Weights of a small mixture-of-experts language model, trained from scratch on English Wikipedia.
Experts: 8 experts in each of 12 layers, 320 SwiGLU neurons an expert, a softmax router.
Training: 456M tokens, 4360 steps.
Below are experts of layer 5 (counted from 0) of a mixture-of-experts language model. Rows are named router (the router's row for the expert), gate (a neuron's input weights, with its number), up (a neuron's input weights, with its number) and show model dimensions 128-191. Each number is 128 + 24 x the weight over its row's rms, rounded and kept within 0 to 255. Numbers have three digits each.
Before each expert's rows: "comes after" lists some tokens at least twice as common just before its tokens as in all text; "mostly gets" lists some tokens that are sent to it at least half of the time. This comes from a sample of Wikipedia text that the model never trained on. Tokens count by the router's weight.

# expert 1
comes after: " ", " the", " of", " in", " a", ":"
mostly gets: " Che", " Lo", " Sc", " Ge", " Ju", " Vol"
router:095138152119132138143131079139158140119109131121105138114176121115097097146118140145144168136165110098132108104138131106164130147156139125106146142095121091113125136125173094125146160139113134
gate0:136105154119136136118149110148138108167089136118120110167121139134077105108133146144143173142135122127142146134092131113140136131149162091162129157137143091096125103153127156092162109079129108
up0:149098140182097124153145115107112128123120105125138115129114163144088183129117124107149160098113157111094117118111153120103144156116172136133141137121118135119141120147095096128171136135131122
gate1:181192163151140101159104142127101148120155112102144143101162071115124137127082133093158153096137169136133117107107149103106097147141090104167148152140136134109118124125144096165149136152168144
up1:147120164124132152127111133118150124150141117138132160161149112085127117091077100114165132126144140107079132131158098091114142143121091157157149141119130104145125100138142118129163107118163153
gate2:125137158124130122104142117152137109115098136129098114097139129132129155128099108141144077153127099107105107109121105131155100099112128115126101143139072111166120076115113132099117168177136103
up2:105172144120135132154133129135138119111107140133108104125132136144129117137129147137114147089090128130111162139114163157115124088121116138116149104159124155119123101119143133141145111155164096
gate3:111134099117155114129146124129066127129097095128114102122117139137116123180115163141154136108106152097150129151110104078101116097098131100127151140099125101142125143146154128134128143111142125
up3:105115092168148179071127141141137159099118107161147123121069159126102109154125099136121133106153107125094149126136105148152096117136151177123122126150089125105105115115133149150107097108145140
gate4:126122161113063106118164122172122105126090085087120134155127153108125110099144126152139152126069134160118107128162108104135112143152115085175123147127089129128112104118151131140129122119174128
up4:126146209167112120134157127145090158148131113110085127135132176136131098100138122133112168165140154173135102133129130142119127148064122156171102138059131149153116137110140147107147170123159115
gate5:151082132072121145075103125163138133117167134131132123175145158126161108156093083140118158088134093114170143111116154133154144167142141133128174104106118147104148103130154129130131135083156101
up5:129120134142148102137122103146079114161139084132110120111107134098118142123134134111092156106102137153177110145107105133119155137110094128078104110165112091132151114095089110135123145154127138
gate6:167123119149144138111113149117126122164102122179100145093137137143168130120155144123121169125121121118088145127147205120128105105114131077152127149129147123119130152145162129105121086164082144
up6:104094109107115140112147151157127107153147134141072144095138163126123145125138101128175128135142103129155136066123149136120079068129098086149107104117132088110157129090121084113104082145110106
gate7:127142108129145139121110147127139160167138127169112117135151127122098123124090140113165088153150119098128138100111121147128141121105120115152101118096169123104120137147146094089133125112121148
up7:148142149163147115148121133161130134119106112084160133159131175146139161162155116149113149121112151100139111142142128110118097125125111115152140135135123130125144121127163086118108116135201123
gate8:146092085113128134137099171144105148118128101107129164153148137141129128144152143137162157154126121120136143123129130088127117128098128103163166112076113083058178124100124125118132096163118100
up8:182116131163087147131128084103125140115192103108132137130120112136098133178138130133084171123127114127116086099100116115102098131123137100150124085112112129099126155147130102126134101131121105
gate9:105173146159142113148130115140120127126136112107119153156135144138143140130120130131113171153137155100134146091137109134176145135142161120158114120091117116133153113152131149141151105099135132
up9:108119139105103183097122126152153119173146172146137125118159106116091135111098143134129133140104099134122140132118140154104158098154118152101122128139136143131104140150122088113150125143125163
gate10:118127134118122127141126096151137086152115144155160097106177144127114138077161117086144124124167125097126139117081163145161106120140112102132096151120131074143118125124146140133154139155146168
up10:121139149132133119120098139131143085177133068130156124168164132106200124097132144145147087166150167095134129112130155125141127140146126168109095141126140144188139149114149105146145145204091140
gate11:103133140158150116216132100151103101158128149099150137123114107149127101146163099184123112132158118141108117129161131144105126107140129138090142114123164131129123085090112130138144102165103130
up11:128143155125112124096166158127153130078124138128117148140114136122122164128107134136166106125102084127110112109093139085118112133118121123095121125123137129118121165130126126124094142138135144
gate12:135087108145121146120127111109113130164092164099122118111136153151098127192083132120113118117126115154107135150159092122113120112115115150115121151151155103149138151135124101154076173086139175
up12:160124096129100164119121124105134140123112153112065128140111103121143141173074135149132137132119093158128149130164129171148122089164133164101171104129124106132140104119133110125103141102161159
gate13:147164110174119155112152109099143116162119159131100135086128062139168142146168175090115103099119111089109153118143170146159150106137145114097126156119157164146114120117105124103128171106170075
up13:102126143094143166132129156099137129140151125150127133123119158088164099125104125155123135141136117130122107131136135068128062187143111131143137103155133129145128106073122100130144113122138119
gate14:142115162127137116102147107140136137132096147161093134168141119104143139090117113135158111150108150143053141116138116141109140138131148122106126124166076091133132118094140178144123144143149145
up14:086163137119129101122140122123162128136088161121144081107140114126148130154139138146112130133149132151172113138155130106140138121118109108178102102158110163125151126138122150097149146189176124
gate15:119096094149124133128129093177142120117096140114163113161102140160133093174176095115111146151145102105115123131154155154178154136126168141161136077119122126135142150138157135127113125093148139
up15:158126142129131093100149105105166136128094083175148138102116124142133145167150165124105168073136178164163126111093103163113112111120143127105116165157138092116190115108054122143162058137108146
gate16:158156089094094170116119122134118110181111134109153127122153098136151113154120127118133149157143125106164132087109142111123137118163137149111085103080148121097135155110147121098158157131118116
up16:101133114125079118135135154122093139110138129109143123117128122142144141119154090134135103113091122090158153117079115115149117126169115098118135114145119084144104137085137099098126134119088154
gate17:150141143081130124083173118102131154118122134160134146117133157146114133173113137122148064097128119105101147098112124102092172104135129145111107134113112097111114161159173152108154141108112144
up17:149081147135133076116101137149136167126081131101167117153104132157115125144089091140125121159121099144108132141114132154156148129122164119146094149169134128095166154127129139106139143140134110
gate18:077113152152144150124111127150106125125098123106100101164093120107126078100116127109079154124148130133126093101157174178144127162155113140094159072119083109158113086161104122151099155069099150
up18:131110164131141134109142108140092103173125129086141132120118123102133154126111130067138150108095184115127146101135151094130132105123094140085147123127142129155156124123156126168116109145162128
gate19:166103097151126114107128077142152131071113116105122152108149080121121100156125101105151084176140126074145140162108155109135115117138142173076112121073177146138144119162116120121094132192077115
up19:118117105126120126118114151147126114097071071112115121073113087096151136119128114163129098127097107112112149144138155167134164109137161131141160077128131143160124128138145116167115173115135169
gate20:135156136103167143135127105134118154136153138127085082077132165067078104122138157116154131125140150117137142116089126110130153105141173151112172131111094075119121135112178116146129123140094117
up20:123089109151118124157123109130129119146127152147159109134103152150105170111096123137140121145143150131098142173136088118104083140136141133089117107119104153112156120108154170152107085140092127
gate21:118151072144128137086155112111106130128118151154127139143111107107094114144141177130138124114141143109148091146189147160124136112158169119104133100134173127106117113130150090153089153108124170
up21:114171070128165127110164143157146149119142129151162143131152112086079136141173114130135097096172162094083091154125134147158093141128136133134147128152150096140097104105121138142088155128114132
gate22:136110112113091145114153124134121119116121138126110127109126121100131149141177144124135080100095123103109131168084114124099116147153128130112135116114123156122138117149180101156130114133099086
up22:133111133111156092136102072141153104129148141125113085155122130091135129130130157124150159129124153077147129116167143090100124113119125113134133131151120092068126126079173117124129149153146153
gate23:118120155097147119137139100116184131148103091119111110196143146159147132105132124145131129117122158102188109131145153147116144130119147154152158120133156097130122100139124096115144157116105139
up23:105124105103089110128125122149141135092135094091142075186124137137129138133098162186120123136126137059134129141143131137134168170138166155100124129135192130146105099102153094156102151109114143

# expert 5
comes after: ",", " was", " to", " the", " and", " is"
mostly gets: " was", " is", " were", " it", " be", " are"
router:117114124097132075113107079141145177124160157112080165127087107147129123129093125162145173124139151147151124113166168101133135142140129174090116145133108115097178099115150110109109111153123108
gate3:086167156122156093126124174113106097129122108098098141163174123110142154093128129144113138107144132115137155191115131141147100076160146109155113125132106124124117105116129094163082126128149125
up3:122149161101162115133160160148145139108124136113167139114105104172111169150145128130142117137159142162118147093148095148116168158089144079128099150126116126090162102103125088104139150103116129
gate4:113105114122115145097072103108137102152137118106086137134139134155089149141128115115157121107167117161120157139184133165132115141167121118132108111073128167123150146137138110137104152170193169
up4:132104098156148112100167100144127144102160161136149148123074149111115134122118113118133112117103124118134166148064133118072121143148126151118120158160121137129148120142117138125142142128101136
gate5:158127187116138114102100109124134134145133156099117123113124135097108083150076131149116149119132158113121153183131103138124147115147157121109153082125121092139119155105125138154085117108119131
up5:110154158121100151161110111141129119142109153097131134132120130109070130108146164173146104144123114153117093119135101132115126131136178111132144092106130161132142111117149123115136175140110160
gate6:145089124100105162124159174138180149109143154151156088143125110119167063122130111121137142118134116116071153170125164097150104149134137106152108115086086121132076159150151121098132131141111104
up6:095148130119149089158128127141112133157161103123129124163103122145093147114155109094139159111154141103123128131146143109107102094104149076168131122127108142124163113124126104129203127170151133
gate7:121166121136147121075125115109112155120128130170144134118162139166107140122117154123097157100101187102140147154136159132145135147120139177160106164134093101109126097128132131162135065144124142
up7:125112164141114139133135122121153102163116134091108127088076092146144108092123075085132149140116084132124124149125090089143135137097127119092120151098100083146139062106122137147125098141122119
gate8:130138093124116113109102151155118181107128108094144102105171133163105106060139124137145134103153102113089120121146152101066141124095117110141123132146078122103114113135093112110114123108112184
up8:143112098155134128139110133131126118131119113115108135138158098193094111073153149166151180168165100148159143122157107161124155129109101153116132151137136132107113118112106100115098134085147138
gate9:171158105133109127154164163155100128134166106161109204109116157132118149104187171103167108150141135109108133164140098142139120115147140125124103136128140126095126129138202098140112118145113122
up9:132124174116158125127103107134120122135117124149111124122106130135167158109139112132090113095141093133154131152112146097136143163153109135093160116138107185127112114119133174094148104136143142
gate10:162135146117136161119084132141140125118096109099155107088145066134124163126132125120115109168135170140130144132124119104124101128079139125136183127144155122131134131153107095156111132101123180
up10:150135136117126129131099140146153114168103106102155143078125108129141132096158138133100123129136114146140133144181070131172126169113124123136157084103157112116108107162152103083119127084131134
gate11:124129136122139138100120127105174073143166139166101123124104124105143150157131117145106165160096107121102148123131138136130127138086137132139145126103130175142112129132131123073131159160134154
up11:123145055111098113093101172127072118119164139113127167110134116130110143143149100116079153151135143133149123120148158134118143143119115067127171134170166161151126146121076141132101134138150124
gate12:125114133151081171149112119126145174132130101150123170116103097139110133110119138102125144124133117131146122177146142149119081091143132139125099128157190066130169126142139088162146139111155147
up12:146209121105135134122086112146120136103081169152091096167138126144145133106164112123143150151138133125081084112130129131197148115117146110106079130137131166148078139160158084109108152177125107
gate13:098093115138117120088104132122168110123151105146167125158135124092142156134119113161128075147091087134123124104143111127106092143076112101105157164099156111086128100141129181134139079095146165
up13:130160122137134145113145099147145085120170074140130129104135155133088079130131143160105138127125106107156082137083126161087095129153100154137119126108126110161115080119078093119138103146148137
gate14:092083129122125163082092172149180110098101088138151130143093155123087119099085106099140113125126120129141104095121119135142113166153115137104128134155090112119140106203111103145082139101121158
up14:081139126146136152136087124106131138119149075120148155166131164118083092126128115132160116127133130110170148156106121120148137148166130159128142127110182093151180118154096134148064082136105136
gate15:128164079101131170065152089106107092132136126145135137131116135135092100169143150146124123182141110129160115155094121140122139129114156130097141114126137144138124120118117132168142145168164107
up15:170123151091112121142150113104147114101148147142139129108151157177163163142076121171103129089138158147118090144141081120133126104152134125107121149147092104132136120190130158149146145130130105
gate16:132130147155116141108098153113132144120137142157130095118128123131137121169109120122156099132087126154138177151148129151123152128101140149119118104083101119158100127168111144111158120131122137
up16:104125118095138119098123149184109102155083107122113140115145161101098162115142161124153122143141098141111132152120117101141142147161123118124127116159139160055143133130126126093102116110103125
gate17:149104108109127132123123138141180147140096114141145132090146160098156107112078143118114114123128106161120095109118124132138125110141101102105142127103154119161132105135099189123134149125131169
up17:142124133128148114102148168105126115139133119126114157082152144125117091128096113091129060141092130178139084113097109168120171159118121112126123130136150128117108106149124167139127103139135151
gate18:109120141154139125115105099112125128165158122125118117146105156114202126133089150098111112116139138124081141067157111130148167067122149146131132142126122140165120091155090142115117134130138119
up18:115170174095161146147163092138141114145132138105083140117128134102182158148109150153135117135127115129138166110146110126129130125110119107148109136121105130144151084154135105096124122138143111
gate19:128140138171118168121080151112120127132111118108155141135095100098157139156162123115150118152125145104078122136131127084145148165136173141120098149102127132150131138105139124130106140161149156
up19:097121129133155114111105118139094125104103122098107089162111151161105109132140134130125139136148155092156088178123170119149091117147144141119108150151128123144118109133085131134146120158107107
gate20:122136107177106165131104129101132125139154150146189133110126149149143128150121122161137070102100168124168128124114139124097159080129112127101121136145112123154097131144094123129157106135131130
up20:113134107101099111132126103133117165142160106156137104117114118114114087138151161124133132121134135104179126116180147150127073121127103128112064099185101093158143136117171128110133090147069146
gate21:160133136122118130123132119143131149161170101119107176077144120135107116132148134127134102177143132092115098148144166098113155118139123108147112141153121155100146133142156151161120099154160094
up21:126140129096124157126150136093113136157149133136124171171120118119114148092152146178133145120106192124175100137121149126175153130082134124095125148115114141130141150143101122122107136148162156
gate22:087122113108185121148142126146135145136108131191139127152145136139122145164158146075136164122117183134147149144112137083126126109124131145131143119125129128137152158133103162118131138139112140
up22:075146146128150116167144128100134107116113131176104150120121161146163166131138133107164096140119171086115137152116153087142091116070127115152153120129100138136115143097157175129158142165132118
gate23:097139163143114107157145110111108115117139122123113130089083206132085218153141113120111151116081134132116139097132122137120119117115113120174131127150107139121094087133125111113121129151090151
up23:113105142129122117118098162110096166152144125061122124111153137160106094135099117115125123079138135126117121178157133129112101155143164172122140108162103096150149072119161148155168158082127122
gate24:165124147130173114096145105098128149099140112105110132139159104173105144122126072137133129113147152134156120129127102134133067162112122125134128173112154155105149126129166113122107121094145084
up24:140119130131106158172149162145157152157113113117109086131103112134165119098131136106113150182139131169097100121114142140114141070112121108144121124161166129126140162146126120140074143087172104
gate25:104158166146116126150153107110141140084121144146129114151119155154137110133094095160130155109106136128129150112108140098157175109133156120110148145142121153171172138131139130142128122122165113
up25:104099110094159144108135119135136117121163103141092110111127116154136119070125169115102126121128152111091131153127112133100117120154148095136143110144109168110144146161107094125113135117107130
gate26:148134088159162121122143093162162173134126128138141136106105142120107081125122112125120173099129129148101145139092110160127125140146122141132133122156105089085128113136101110133109115143141077
up26:119135116115129131103127091154174123141166094150118140113123120135137082130136159148104115137165132091081102139108133091113155153132088126166162140133110120147148122118161149138137114163101092

# expert 3
comes after: " ", "1", "2", "0", "9", "–"
mostly gets: "1", "9", "2", "0", "5", "4"
router:100072120142185148149121122140117114112150115154060108140128101118057152117117111102160130147109140085156114153125137125108130144146112140133122129106126108123155130165110130108182108155081129
gate3:090137103091126135132095151118150104169110148104107129137161139131144146072141111129101124143158099125105080171142151085118157126115121089130120159134118129145136161111111124147128109128185137
up3:134142123181096106159133109143179122131144094101120129160098100127128094155113165147126137138104169126132174110113071136134102094155094128127132138130137130085081084145141134126099156163092142
gate4:120151151114102122124167099124108142107134115158182121138163155176170159148161113145133177122117154132151142102129091088088163101122120099122092136171117150097124106151177138114162109142098131
up4:138143131108174118163158093105143132114112166118160151120142137157126131130149130107137178087117107119082103092180135128091131148143111106114137120173158122141126097134149142115149131166130098
gate5:101101185154103086076105108132108111180132151143137103125135093125144136131104121136099166131090098083096143149145133145141104122139154120112131128140147171132151102129122135151103110119145131
up5:150148100128114168102100093105098160105146139177159114088159097130141144112092091115125131123119100137177158160128132120133148169096141109153134153119134114109142108094104107151122111139112119
gate6:131143101150114104123150142130147132102097094129105105083130089154145095127101149125148076152121143100124168091118137112138136145156113111120105090083151112145109163104143107110158159084102109
up6:173147116174075136103121122127131086129141131126162116140141120130068136112118153135158126114104146156147125135120139145147140148127134128147127138095140133120122126120144138135068113118099117
gate7:154146102119101151156139139142119080179110134105121165085154123127105103115089133156131107144148137112091124143108170145105109131115105097092162145134140109146130129171110128125096111174115121
up7:125150101146119149121118124104091108143106130120130103131138127123118097102103141155150142142136138134118144137145169133137093125098113064128162147125169136128153159143127130099157102163139168
gate8:101104104120133151124085128127121090109141163165153138094111153145129120169158138143143083153118143078138090130127086076139146153166186131138113140139164121106120163094120078120173117139137128
up8:128102112164120150111158076110135119166132104100094124133085153122079113140125118137102142130129159126119141136098162146134128062148112124107134117158148114118140110106148165111138146117135140
gate9:132140129074121129144142121138118128138135130117157131132118110137127144104145145129097074160155169130126142140122125152141117109078116139069151173097118148189106147131127170135171126130105159
up9:152128076174110132132138147132114121112123120131105130112092172111103083135107106093088151114099065153148153118135134129112101130156141118147155061121110115110120106131111116137133175080141101
gate10:142156128140120101141140170103141135056118122158097110145115116123151143130140133140172107140126156121180074139152112130110105135126092079141124121116138095118107138145141098119085113155128142
up10:074116125114121095112141135138135085167110117138103133153137125142126132097168114187143132170116114132126121144126108139146188116188122122150126108145148158123104165119156109121138150178148139
gate11:137131147143124102152139135134095124144084151122166168117158132134121146138164151139139150106115090114168130112085140131110176114142146126144122128113136100177166100128124125116129170107132132
up11:131112121139145128132087124144157145117101126160140105142132127183127154148097153153105162101120114121170143137110130156078106106145164109159109146118134140131128143103150108131136120138156094
gate12:094162120120111105111086086145099122135115138173114161075095136125085094090157144142120120144104130143128147127099164118125118164127147126087135111147107136144159090119119159099108121131136161
up12:094122104108129112107132142128115132132116141139161083180160082129119157078104112099144131092143132132131121092119136126082145142153112119144143152157155142093141114147131117116108163116137132
gate13:098154135109135100112123139121152132138099123152156118156149125095128114139106106141147160095139127103131111100108177129131083144142097112170088090130138126157141174151135111125161123095131169
up13:132142131111124092138141135145135124184110162129109123143131194135119113122109137130131142147147172127126113097123155137137130132127126095134068086113110113159093175104143114142108042095113148
gate14:111128123153136142098089110096126151107170087111126095150168151133147152127162097095171190127129158165130160101087118142095121099110132143119129095085115122101103093083142178137103125111135140
up14:111144083080146088096192140156129116105095135146151139129142128113129114147113149155124084163108115106104091136160116145156130155125128140114146132109132136127123183175106077132121172126102105
gate15:120151120076162104134154075128139118136130104142119145131100118116118122128136073082171102137135156133155166138143144163136127116133136090173109132182144131099126142118109114128089126160123137
up15:148122160157094161145110153124161146149112081148122166168097114139094107158155149167104150158123079131109116066113117064132122131134116153088122131087114090128132144117177113123133160144131135
gate16:177150139143071079121116117148174123144141155085121110168151118116111123116140170150072144104141106129102113106138078128127108132124135117171105150122112115124145109129124133130100114108120125
up16:163138103138120119165112149130158110123128129097127136140144116073125159113136156107122082107088123139129081124127125093134139128095131089160094085126124106130155129125113144115110127131148128
gate17:106172090098109161164154099139118110128085146120129128125157110109134096106096155098145088112126122178104163142109119128124130128164135099118129144134114167145095129184171085144109115116124142
up17:157164126131114133137117168118174137156121157114173188119127084107122064119114148128136101108140142152156149134125144133146120151181114163129115106127146123169109117123144119145145121158139108
gate18:129124120147108048131147126124112099142105091130105123128157134120134141115114160151122160128112150145133123120093125141066115109134102135154132185120131143156127159119141147101155073110172157
up18:092167091111103121147121144092133100115134142151137109153132100152110098101108129168106117152109109110116118130129148163133143132100111147116132150071109153173101140158150154120111101154157148
gate19:160117092141136156142103123121172145121096117154100087103098121129120123147115108119130144092167136173109114185109086119145144147125108069126134105091094125125095154090103122122151113107109168
up19:186145133142165111130127150114131136125133159158133134101099159125120111180135120109128121117129170180105118124115096120096158112146106111125144101152093143131120114129086149089120099094139143
gate20:093175127136133117157149079132128134084107158143123142119107104106109136092135100104092137085121149109117128139122141148111143107128113177104130110148127145134141170088084147139098124165122158
up20:146126139119117103131153150107126114143096086142109142102144205134153115144137137121161094138121144110137126150145108137139119167112132114102148123112102116140096109163156086164171105103090103
gate21:101129212167111148129117114112167161159117110119150116159110160110117095101108093132116147155129162104097165102120137124101129143113151112154100121141134142141147111139091134091107177132120121
up21:128125162104157158085098127099134161146140139114101128137120148118113128101098122134134087159132165166138139107123148126137162136096153127111098154109139139136176087107116125157110137115130121
gate22:157146116157083151125135108116105124134127095162147115124108159145146170109139141189119086142110179168144146107126107171120140145105169126141095160137108115134117117130156109114128113167123131
up22:104099131086092126115145132136103154156133120114142133121129126149133173055116168149105085139112112175091171126159166116109127097087129113129124181119100107129131100157133119151099127166139118
gate23:151094149121124143104122133062088108111099081103122107128160144136129129099145118138154144143122136135128148096141120112121188154128137157151130149160135114087137142090117136161136141149132116
up23:148140095124118128118155123147143143132075115156163159116134124076143113092142083105088125144108125156131166140120101152125107139149162140142169083089122144144098145133180126148090112106114129
gate24:156154077101128145139081147138156167113134127071106131139132105124151132144145125142146117114171143123142128165158114158096130121135144097059147100108153113158109116142144128126142149121120136
up24:160100124126149114179149129089119078086131114155137161108107132121080115183163101073080169109088123079156143111138125122110107143131144091141101159133124139083128145144156149156121131107094135
gate25:132144070134148113156093129133160150112142153173103098141138143130164118115128136136118165118143128147141128101135147110107149160134143104103116123163137079120139143111113149126134139092154126
up25:151103189123157148157135108101129100138106147134144170123135149168111083135133138121158130133110115112132120105067118113134113168153157155109101154102087123152115146115135116132104152137123147
gate26:147103145109093112068111116155103131157116124111153137179135131145094097118117158116174105150116105154131128118136119148129120149135115121142141094142139109093154146184129085091111128131151123
up26:136098145084147172141155128078138138170098133099135144093099132133132146118139138132133153108079106144130151162118134122104149109130090120096148122142149087120144132141120160155089136126130132

# expert 7
comes after: "-", " (", "\n", " \"", "|", "th"
mostly gets: "St", " Ni", "---|---|---|---|", " Bre", " inter", "present"
router:139088134134105148171106099148109125132180132132120088122174104143110103112140098082152140158154103110150146154131114117102139153122133153151116124097142104114159130141161090095111150146136129
gate0:173130108087077141138142106122138131150180141139136134133122129099127120103136133149194137157127088089101129139117134134141134083108107127137108119076094131131144110134139091128152085102142138
up0:107143123211166102090132118139135165118144103128158109116116121155120126151160137089139104098137175117141108115087102147079144141101119113126127150151132096139126132118111122139102134151138142
gate1:114155123135119096114143115137093143090118150152104110078177122125094127105106141145122103113129135124123153108082146132164154157130108101093158133162123149191130151100110159117116118173124156
up1:088121116123098172122146079112103152125123116138114110121163133124136107167156131119143130080149095104099127144149153102166094125101133121138161079148155087138080097130132141104141147110143141
gate2:107130131111118157157138085103128149115130118143109089144146096088114159178130106116111088160110168135157101128153113089109122152137143131186141141098112076107143123138138154106158125166151116
up2:156153145153127106124153140127098111188122097135125127138100168133140151112105136083121146097145112129141093109140135125148092062145083119134144141142131145103101134114141129132140116133138123
gate3:133119093145146121143162161094120116155135160147171084135141107113145119107074142136107129116089078140143143160112159160109166128134125150092166123140152157123097123156106092153111177137141116
up3:124116154138130114139098080105132093158138153083148147107135116094143119115099125120147100105111146097128105142097134122141118117143122167122132130140129099134043140131095141068133147140160156
gate4:098116161135165088151107093106177117078120129179163135085119144101152153142122106115116125158137120152099087104125167124096128087121123141139113137111141152096120125119110122122132070132119135
up4:117145151153142117138146087099121115086119109116081130124126138098118115138118092113144164114128127158148139154111128095116124095178136110134086144100164145093142159105121094150102099088106089
gate5:120098172107112151130103097139128114092188092121152109151120124104168107089137082103145152138114120159125111149126114144105143152172101120161143113116075084093120151140177089145155147130141113
up5:113135148144096164116101111109152169112161106115166134140116136141086172145130139091145114103123122183163185142126098098145141134098150115102097132110141129084141118100125164151150109120144107
gate6:120094149148194101160098119134142114149087124108159121123130124124127119122095103109077163121113078095080116121130093107191141136114155144152129130133185150139109121137133133093136165132158131
up6:125155105114083140078143122107113146140124167126108092094113102134109150133125097102133112160165165115131160139144109141097124102091172078105146154154105095094108124144081095151139137140108125
gate7:114133112115110122159109089125112105091159167121166119080133136184133133123120147094119107151157138135116119110114105138113144135161119104111182056155130106168120129131142137113131149121120162
up7:114069119139136145128096143121133080134132133124108109157120149138096150131099117153161130087088158112141145141126129121156160151129112129123075144125085142175149151138122127095108132130115118
gate8:120134109173107161136148147137106111157132123104099088170100120115143111169133170129119170130121133136127116163124104124132158130156136122117128133117159148145150115138131112121104158125103126
up8:125115099159128175099124152133114139114124141132099110122142134147114160144063129136096125117112091148097148085124120131093173106107083167155112115132130100122097133133122156115166139072090114
gate9:183141088138154148144127093099126128073160109136147121117120084128106105149105093093151132146127126131110088141106144140153148126157171153110119133157146111109143104128124124130126146170156106
up9:123130150124153115145078117067103137105089127159116139171158117089154093145084070116141135121112124145193131151122082129111152122168124147147120113103135145091138090115155103089157115130137133
gate10:126135155140105106131143106128131106138132158062121106136126137073127128151093133081136167123111040153122109141117106113152144122147134109137091124085120153140111142111129144141105094115107115
up10:095128090125147140138143096146100125135103138144121116072126181172118158124106140145171127137170163097125138122124123134146172093114102148136070119070129127140138151116064105117130096118114142
gate11:070139127184121099146078132120131132137154113163114083166102108158138105153128117113144136142146171154102102117117176140129113178154114090149100114142150128127138108088087166143096121096091109
up11:136136154120130119098140138147126163114110153133164139128177141118093126092159126117119086123118121096143178087145107150119088116110100138142155133103145155130131156155119103118142165083149086
gate12:119140153133107151150081135123163129119154148195096115125099139142114088155171107087149097112167139132157157139136138130135144154140115083156151110148138135125149176128125097125103105167141146
up12:118122130119131157145114132145129115152136098161075166119111160140135106094075120148141143132131104132113132135106098155101133157129094136147144116109094161148104109149104102125137126181178123
gate13:144158146159166093113085135097107150164125077118114135120109149118153112086127144136141133153114117114116157112161158104149145113100157114108103132161123145123089112148127107111142113128158126
up13:119130165154146097112126098083174147108090127138121122116111085098114124094152096100122135139127103096116132121109143124157140134138137112121148207136142105146136164124170146123091153090098145
gate14:138143126135154148119115120107106158061101117138085119152119138108119116112114133147148117136136110127126136118154130123108117130117162130101110130134149165127179183115119107108085121086142133
up14:132159155114147166139126096132135117120121151129109129134109131097123125095133102188143127139115128119100090113107126177155092093150138130168071139113137130110127145128125161085147113124109078
gate15:087134106121110145130121170175125139149187137125108131098117173164077134171121138164177089113164112127161125120137174125112158130133131137131096113129125111130154108170141093104094090086134102
up15:125101105143087129105141105123097106114159135151157115124180140138138123070130161100145098142143128094133121174128139115137160154137122123106130121113117110144151165179145123106129179124090136
gate16:102159172145115121166150071112087153127164139126152125146124123109140113173139111092115158166134155133135127136113149136143136152163079077110144116172124125147130132088101139146151130155122142
up16:085095115055059099164117079090096095112133141136113129125138122168101108135082113101152106124156160145117166145152155168129156116107132159142086129157135117136128149121107125130140078139139150
gate17:122125113118151177130115149123134142153102141093157144101105153137124117110109159124110160138146151143107182144141102098165158152118112139091139157119113162086167138143151151126112126131124119
up17:131102137174102159109170130142119129133131149114100125092132141147108099132149138149115121145112093140196126135158115117137160164128108108156168157129095147117096121135138159141109147178097086
gate18:117106142130102120123089130131079117100104147145122130122091130084087140126097109139113090158141111093156085142072154116149098152160188153132150129128161135118092117151122104075157136130112159
up18:167090112135129106125125141127157125191085164112105135170108142158140143114108099118105171160097114136166102109149103131125128164125123113124151070133163128158173153091111151123133113148126123
gate19:144116109122132119140105114098153127116113109139128101138157139123138102123109113137119122111114080126103170136164135140133112106121109113139129131158114135142110143136089116141119119097117143
up19:139139142119154102138122102123114150094131139103099172168153144130125123125143144120148202139175119128134073158150110137153140158129140118122167107084127138129150085127117139116150128134143132
gate20:132124089120120095124117073122109136147148155145170113139124146108114104097107102167124128119130132122152159121084127095132094099136126115163156113146109133133171110149145154142158143135125146
up20:116102128121135135130110144135149143132163170143116082114118091120088139154118132133149133135108172094159128085162141106094148134148113130129108135150125162169115136113141136150070159128093126
gate21:096147154164094131116132138115150164157149111150131097095154120117153141132128075114153130138106136120095140155098183124119106193155100110148150138166142148081142126160168094127113107169133109
up21:107093093124100145151073170119126122162073108111125109149086100137171092105120131088078155163147089105065121139091102101146150133156140102146158168136115172095124111115113161138120091111098087
gate22:111145149136102120118099144096115109108170102134148104146122064129113089125135139122128096123107122148100167145136137167125124118137168132158142122144174102139127101158133103104109083096107099
up22:106128110117103090154114119118158132163146130119120116140188119119147125140127125126151134115171112094144162147167177149128116143099121130111099132124119154163087127108139126129158121139158102
gate23:144161162118146101166125164102139134105132072112115132129131202136104139136155104121098138081109089081119139110089110144115108109161110140124121147100189146126147135135130107068126161114126137
up23:109124098073123099134174151147072125146082159132137122091132136108100102147110141143148125074095106129147103136117128114127132128098149114109113085129152137099154144130097131117160126125112127